{"num_hidden_layers": 12, "n_experts": 80, "experts_per_token": 3, "moe_layers": [4, 5, 6, 7, 8, 9, 10, 11], "normalize_top_k": false, "routed_scale": 13.2, "balance_bias": false, "init_std_router": 0.0195, "vocab_size": 14127, "tie_word_embeddings": "early", "learning_rate": 0.00279, "batch_tokens": [32768, 65536, 131072]}
Below are experts of layer 4 (counted from 0) of a mixture-of-experts language model. Rows are named router (the router's row for the expert) and show model dimensions 160-239. Each number is 50 + 12 x the weight over its row's rms, rounded and kept within 0 to 99.
After each expert's rows: a language model's description of what the expert responds to. This comes from a sample of Wikipedia text that the model never trained on.

# expert 33
router:32 71 58 37 69 51 36 48 73 62 37 64 41 35 59 37 67 29 53 48 56 53 59 58 40 50 57 75 69 48 66 45 32 69 67 59 31 61 59 39 44 40 36 45 59 35 55 41 69 47 52 51 53 46 38 47 66 59 53 49 48 40 34 64 54 41 55 47 61 50 51 54 29 42 57 61 50 48 29 67
Byte pieces of Japanese, Thai and other non-Latin scripts, year prefixes like 199, 200, 201, and digit groups after commas.

# expert 29
router:54 61 38 33 57 38 32 32 50 47 32 68 45 52 67 38 65 52 59 52 72 40 59 35 41 57 43 44 60 36 63 51 54 43 54 47 53 48 61 31 45 46 67 31 68 37 55 54 68 53 57 42 55 53 33 50 58 57 56 68 52 34 39 49 61 47 44 46 69 54 47 47 54 58 54 62 55 40 42 56
Final pieces and whole words of personal, place and species names before a comma, verb or possessive, such as Earp, Cornell, Hale.

# expert 5
router:47 65 59 28 47 51 31 44 62 35 27 54 37 31 71 43 62 56 35 28 86 53 45 44 60 49 45 74 59 36 32 51 52 47 49 59 61 60 47 32 33 36 49 08 70 28 41 46 50 55 54 49 50 65 31 51 60 57 66 57 40 60 60 73 64 28 50 54 57 42 56 53 34 57 71 67 46 38 42 59
Inner word pieces of foreign or rare names and words, such as Espí-rit-u, Ne-igh-borhood, Nares-uan, Cac-au.

# expert 10
router:42 67 57 33 58 57 31 38 58 50 43 43 42 58 63 36 60 55 61 56 64 48 52 61 43 59 46 61 58 33 58 40 52 47 65 61 40 45 44 47 41 31 72 33 46 54 52 57 68 41 57 47 52 59 43 59 58 58 56 48 49 39 55 76 54 38 45 31 69 37 66 41 65 67 60 63 74 48 36 69
Name initials and name starts in election tables, plus political words such as Republican, Democrats, political, and table cell separators.

# expert 47
router:42 79 40 48 57 53 31 45 60 31 41 50 48 47 69 40 57 58 53 40 66 55 51 61 59 53 49 59 67 33 58 39 49 66 48 40 64 61 44 49 57 29 64 30 60 46 35 66 52 48 71 33 55 46 35 41 46 53 54 43 35 46 58 57 47 29 44 61 52 52 55 48 54 51 54 58 38 54 29 70
Prepositions linking phrases such as of, to, for, over, than, plus the equals sign opening a new article title.

# expert 26
router:59 77 69 28 56 35 31 26 55 42 39 48 59 63 51 35 57 61 55 49 67 46 59 53 63 40 47 77 53 32 51 39 67 52 55 37 43 49 37 46 38 35 55 28 46 42 45 47 63 50 42 28 47 71 52 35 57 62 54 57 50 44 41 62 54 20 51 61 42 52 32 47 49 57 60 64 48 49 31 60
Line-initial hyphens of bulleted lists, table pipes and colons that open a list item or cell, as in - Champion, Turnout |, Coventry City:.

# expert 60
router:53 65 53 26 60 33 23 24 66 65 32 53 44 17 62 42 53 52 45 45 67 68 40 37 49 52 41 76 53 49 65 69 55 46 58 66 42 52 49 66 47 41 50 33 40 37 47 58 60 53 49 64 60 63 43 39 52 52 49 48 40 29 61 51 63 24 47 72 57 62 64 40 36 43 53 70 47 63 63 58
Middle syllables like he, her, le, ar inside South Asian, Persian and other foreign names, such as Mug'he'lli, Marag'he'h.

# expert 41
router:61 53 46 45 51 51 25 37 47 56 41 71 43 49 73 45 64 32 45 56 61 47 55 58 47 69 50 65 75 43 30 53 53 72 53 58 43 30 52 44 43 37 58 26 40 43 54 36 56 36 40 43 56 36 26 59 62 76 39 47 40 30 50 41 43 41 55 41 49 49 55 81 70 49 39 58 44 52 56 49
Field names at the start of list lines in taxoboxes and infoboxes, such as Genus, Species, Binomial name, Website, Type.

# expert 19
router:48 72 48 46 49 67 36 36 63 40 32 52 54 37 78 27 48 34 47 58 66 59 47 58 57 65 49 74 61 48 57 58 52 49 56 47 52 50 54 53 28 37 59 25 58 51 41 56 57 60 63 59 42 48 36 33 37 58 42 56 57 33 43 65 62 47 50 49 57 45 49 53 43 59 54 70 52 37 33 49
Main finite verbs and auxiliaries right after a subject such as it, there, which, such as was, is, has, were, became.

# expert 46
router:50 67 53 34 62 50 34 37 53 58 23 40 62 64 69 45 68 63 50 56 59 51 53 56 61 42 56 67 68 37 56 50 37 60 57 56 61 51 35 53 41 33 47 19 40 67 44 36 66 58 39 63 49 63 49 39 52 78 67 38 53 37 53 70 43 32 53 43 63 45 45 39 62 54 53 66 57 65 42 54
Tokens ending lines, table rows, or headings, such as a pipe plus line break, a period plus blank line, or closing ==.

# expert 37
router:39 52 60 36 52 38 29 34 44 49 23 68 34 57 85 47 53 44 54 55 62 47 52 58 41 61 43 75 57 27 32 33 34 53 44 45 57 24 51 57 39 48 52 23 42 55 38 50 62 66 46 53 44 36 26 44 50 75 43 33 57 26 54 45 44 52 50 51 50 39 43 62 33 39 65 49 32 45 47 37
Middle syllables inside long Latin-derived words, such as "ip" in interdisciplinary, "ount" in encounters, "ensus", "ial", "ual".

# expert 22
router:45 54 46 35 41 66 29 45 70 57 33 53 46 46 71 32 56 44 50 69 60 40 65 67 39 57 59 70 51 47 59 46 59 50 54 62 34 43 56 62 40 37 56 37 61 40 68 63 61 51 61 39 52 57 38 55 65 64 53 52 48 27 37 66 49 47 35 60 67 32 55 45 49 54 77 64 56 47 26 68
Clock-time words and place words in schedules and building or railway text, such as pm after 9:15, Street, Station, Theatre.

# expert 49
router:34 63 38 33 55 63 29 30 58 43 41 56 40 54 59 57 57 37 54 60 61 50 49 43 26 63 50 53 52 41 49 48 59 43 55 31 80 58 48 50 31 42 55 34 50 51 50 38 62 51 29 42 56 47 41 65 38 78 63 53 38 35 52 56 73 45 38 40 53 42 50 51 55 36 58 53 38 59 29 56
Short vowel pieces inside names and words, often after S, such as "o" in Cameo and coaching, "u", "i", "ang".

# expert 9
router:42 70 54 42 45 59 37 46 69 53 48 41 22 49 70 40 55 33 48 52 69 36 54 51 39 56 50 54 54 25 29 45 49 45 69 48 32 43 47 54 42 38 61 42 45 51 50 54 55 54 49 50 52 61 42 57 34 66 40 46 56 27 59 79 43 47 39 41 40 43 44 27 25 41 59 67 45 34 22 79
Word-piece continuations inside names and words, such as ock, ell, all, ick, ck, e.g. Bro-ck, Sw-all-owing, prop-ell-ant, plus whole words Hall, Wall.

# expert 21
router:63 62 61 29 55 50 36 26 57 44 34 64 34 49 59 53 56 46 38 51 68 55 56 58 52 51 59 65 65 45 48 47 62 50 48 58 34 40 70 58 31 31 69 27 37 40 46 41 58 41 57 50 61 47 44 53 53 74 36 50 44 44 46 46 51 43 48 65 67 48 56 60 52 57 51 61 46 52 35 65
Line-initial dashes and pipes starting infobox fields or table rows, plus field names like Coordinates, Website, Elevation, Genre.

# expert 15
router:53 78 43 33 56 46 34 37 57 54 27 39 66 35 91 39 41 53 45 56 65 44 57 49 50 44 58 69 77 41 50 48 51 57 46 46 42 49 39 39 34 29 59 35 39 56 40 49 60 57 57 60 43 50 38 42 58 52 65 63 63 27 52 59 62 34 48 46 66 54 49 58 45 46 67 59 50 44 46 69
Commas, and, but, while, although joining clauses or list items, including "In mathematics," openings and "),", "\",".

# expert 23
router:48 61 52 28 42 41 49 34 71 61 32 60 47 51 73 39 46 60 58 50 62 62 48 54 45 45 47 62 37 45 37 41 53 28 45 50 39 63 58 45 46 45 53 46 49 51 48 68 43 57 49 49 68 61 58 53 39 44 67 48 65 46 48 68 57 27 45 45 58 57 51 61 44 55 56 61 52 63 30 74
En dashes in year ranges such as 1986–87 and 1938–39, plus bare spaces, minus signs and brackets in tables.

# expert 31
router:47 73 36 54 29 54 30 20 77 55 30 75 33 36 60 22 70 51 49 56 61 51 50 60 35 48 68 72 58 49 60 28 42 62 49 66 65 55 47 46 42 47 54 20 60 37 43 61 62 56 54 46 49 39 43 44 48 62 45 53 48 34 57 47 50 24 57 50 63 58 41 52 30 65 58 46 48 32 46 52
Accented-letter bytes and pieces in Czech, Polish, Croatian names and Cyrillic text, such as Š, ć, "ović", Cyrillic bytes.

# expert 56
router:48 57 57 40 64 58 38 41 68 52 40 48 51 49 65 39 59 55 57 57 60 53 53 52 45 48 66 71 57 40 57 45 61 36 73 59 40 53 48 44 36 32 44 39 58 49 67 49 64 57 65 52 53 56 32 67 59 70 60 55 45 26 43 70 63 33 48 42 66 45 45 48 55 46 66 69 68 50 35 75
Pieces of Thai, Tibetan and Japanese text, such as Thai consonants and Japanese kana, plus word endings and commas in English prose.

# expert 24
router:54 66 53 35 40 68 36 39 63 64 34 49 57 44 63 35 67 36 38 59 61 61 46 52 53 51 50 77 63 43 56 58 57 42 53 51 33 56 65 43 39 44 56 34 57 52 74 54 66 62 60 43 53 51 35 56 54 67 50 38 36 44 46 74 61 39 42 49 65 65 63 58 69 66 72 65 62 52 36 71
Zero groups and round hundreds after commas or dollar signs, such as 200,'000', 500, 100, in sales, prizes and budgets.

# expert 40
router:59 75 47 30 57 36 26 44 57 36 46 67 35 39 62 38 70 43 49 48 65 30 57 51 51 68 60 75 55 51 58 33 53 71 47 61 48 44 43 56 40 39 56 37 40 59 53 39 63 56 67 55 58 48 42 41 45 67 52 68 48 38 36 58 48 42 45 40 65 36 49 55 52 44 65 49 67 43 61 79
Line-initial dashes in infobox field lists, such as before County, Successor, Starring, plus Islamic and Middle Eastern names like Iran, Ali.

# expert 25
router:48 57 49 41 47 44 50 36 72 46 33 50 70 35 59 44 53 60 71 64 70 56 59 22 49 57 36 65 55 36 45 50 54 33 55 42 51 56 46 68 56 39 25 36 47 37 61 48 51 30 40 54 48 39 41 44 50 67 50 48 43 38 51 47 66 57 42 59 39 50 43 57 41 41 51 59 47 59 49 53
Middle or final pieces inside proper nouns and technical words, such as "or" in Panorama, "ot" in Robotics, "er" in Super, "ual".

# expert 62
router:50 61 49 30 46 44 36 33 78 42 32 43 40 54 60 44 53 29 50 48 57 53 63 54 37 54 57 59 48 31 49 53 62 38 36 37 53 35 62 50 14 43 49 35 47 58 52 37 65 54 59 58 58 58 54 35 52 75 52 52 43 48 47 72 36 42 43 39 61 33 57 26 50 42 70 50 61 35 35 60
Short lowercase pieces just after a single capital letter opening a name, such as F-as-o in Burkina Faso, F-ias-co, S-app.

# expert 8
router:50 83 62 42 53 51 29 33 66 68 23 61 48 59 67 45 46 55 50 43 56 60 49 53 47 52 55 67 64 50 42 41 54 43 63 37 43 44 34 46 55 35 60 22 64 45 33 58 47 54 50 58 68 67 41 64 38 65 34 42 63 41 43 55 59 26 41 40 46 56 62 38 50 60 59 67 52 44 46 64
Spaces, en dashes, minus and plus signs just before a digit in sports scores and statistic tables, such as 3 – 0 and 4–6.

# expert 53
router:47 66 60 38 52 65 24 46 64 32 37 51 43 49 74 35 54 55 27 42 56 46 48 64 52 63 60 53 47 29 45 42 58 43 57 58 42 45 51 40 40 36 52 30 57 55 49 49 65 61 57 48 55 55 41 49 60 62 62 57 50 46 62 69 42 49 38 42 62 38 64 46 56 49 54 62 64 41 43 60
Nouns after the or their for groups, kin and councils, such as council, tribes, brother, plus numbers and years.

# expert 63
router:41 69 43 23 43 61 29 34 72 59 41 36 55 44 65 22 73 48 48 55 59 42 42 56 66 63 55 67 50 41 61 34 53 42 55 64 40 36 59 57 39 39 59 30 60 46 58 52 64 60 65 67 54 51 36 64 65 56 45 51 45 41 57 73 50 48 33 56 67 56 48 41 53 58 73 60 57 50 43 71
Colon after "Authority" in species lists, plus words, commas and parentheses in taxonomic, birth and location details, e.g. "to Elizabeth".

# expert 12
router:45 80 52 36 65 51 27 36 73 38 42 49 51 62 65 24 60 52 39 48 74 46 65 80 28 42 50 66 49 36 76 49 42 55 53 58 39 32 60 47 52 25 50 33 68 56 54 53 66 41 74 60 55 55 40 47 57 62 48 53 43 34 52 61 46 40 48 39 58 34 51 54 53 58 57 66 53 45 29 68
Digit pieces completing years, decimals and times in tables, such as 201'6' and 4:'08'; also the word "the" in running prose.

# expert 2
router:62 64 53 40 36 44 38 28 59 59 37 46 52 36 49 31 61 57 47 41 70 41 49 46 51 51 54 57 70 08 53 61 71 45 56 76 38 44 52 61 26 34 42 49 51 59 57 52 51 32 48 56 57 60 23 50 45 56 60 57 45 38 74 58 43 35 29 47 60 46 39 46 56 45 64 65 57 62 25 62
Second or third word pieces inside proper names and surnames after an opening fragment, such as Cav-end-ish, Sal-ine, Bol-le, Mer-k-ens.

# expert 42
router:38 75 40 23 41 47 25 21 52 39 38 65 60 49 56 45 60 36 45 35 62 49 50 64 52 58 40 81 53 35 39 40 61 52 52 39 54 60 56 59 42 32 66 37 57 43 46 56 65 51 36 41 58 45 46 24 58 61 47 61 38 38 56 44 55 29 31 67 44 47 39 47 59 72 51 59 71 62 42 52
Syllables ending in vowels inside foreign personal and place names, such as Eph'ra'im, Kahramanm'ara'ş, K'ova'čević, ai'ensis'.

# expert 18
router:53 64 52 49 54 56 34 34 63 57 30 58 47 53 75 39 67 38 50 66 63 48 48 67 53 62 49 68 57 47 56 35 31 56 61 55 36 42 56 40 40 29 51 35 56 54 46 62 59 50 68 51 50 51 31 60 70 59 65 51 31 36 46 68 63 44 58 46 73 39 55 39 52 55 58 58 59 35 49 68
Standalone two-digit numbers like 27, 28, 29 in dates, money and law numbers; also given names and titles like Mr, Tom, Mike.

# expert 54
router:42 67 62 28 46 65 39 47 70 55 25 42 50 48 65 24 61 47 43 52 72 57 75 64 44 57 49 72 64 39 50 50 43 51 52 56 52 47 54 51 34 29 51 30 42 59 55 62 76 47 51 63 48 53 47 56 68 62 44 45 62 39 43 61 44 34 45 53 62 47 48 57 53 55 53 56 69 48 39 62
Unit words after numbers such as sq 'mi', km, MP, empty dash cells in tables, and year pieces like 181.

# expert 57
router:44 61 48 35 67 56 51 34 71 50 37 41 52 41 64 28 66 47 49 61 67 31 57 53 41 42 53 71 58 37 56 30 42 56 56 61 48 40 46 47 44 32 62 42 60 65 72 59 59 59 64 60 47 44 41 47 63 60 40 53 49 46 49 59 43 37 49 36 69 52 54 49 53 59 59 65 56 41 34 75
Token right after of, for, on, at: articles the and a, capitalized name starts, months, numbers, e.g. "on Season", "for a".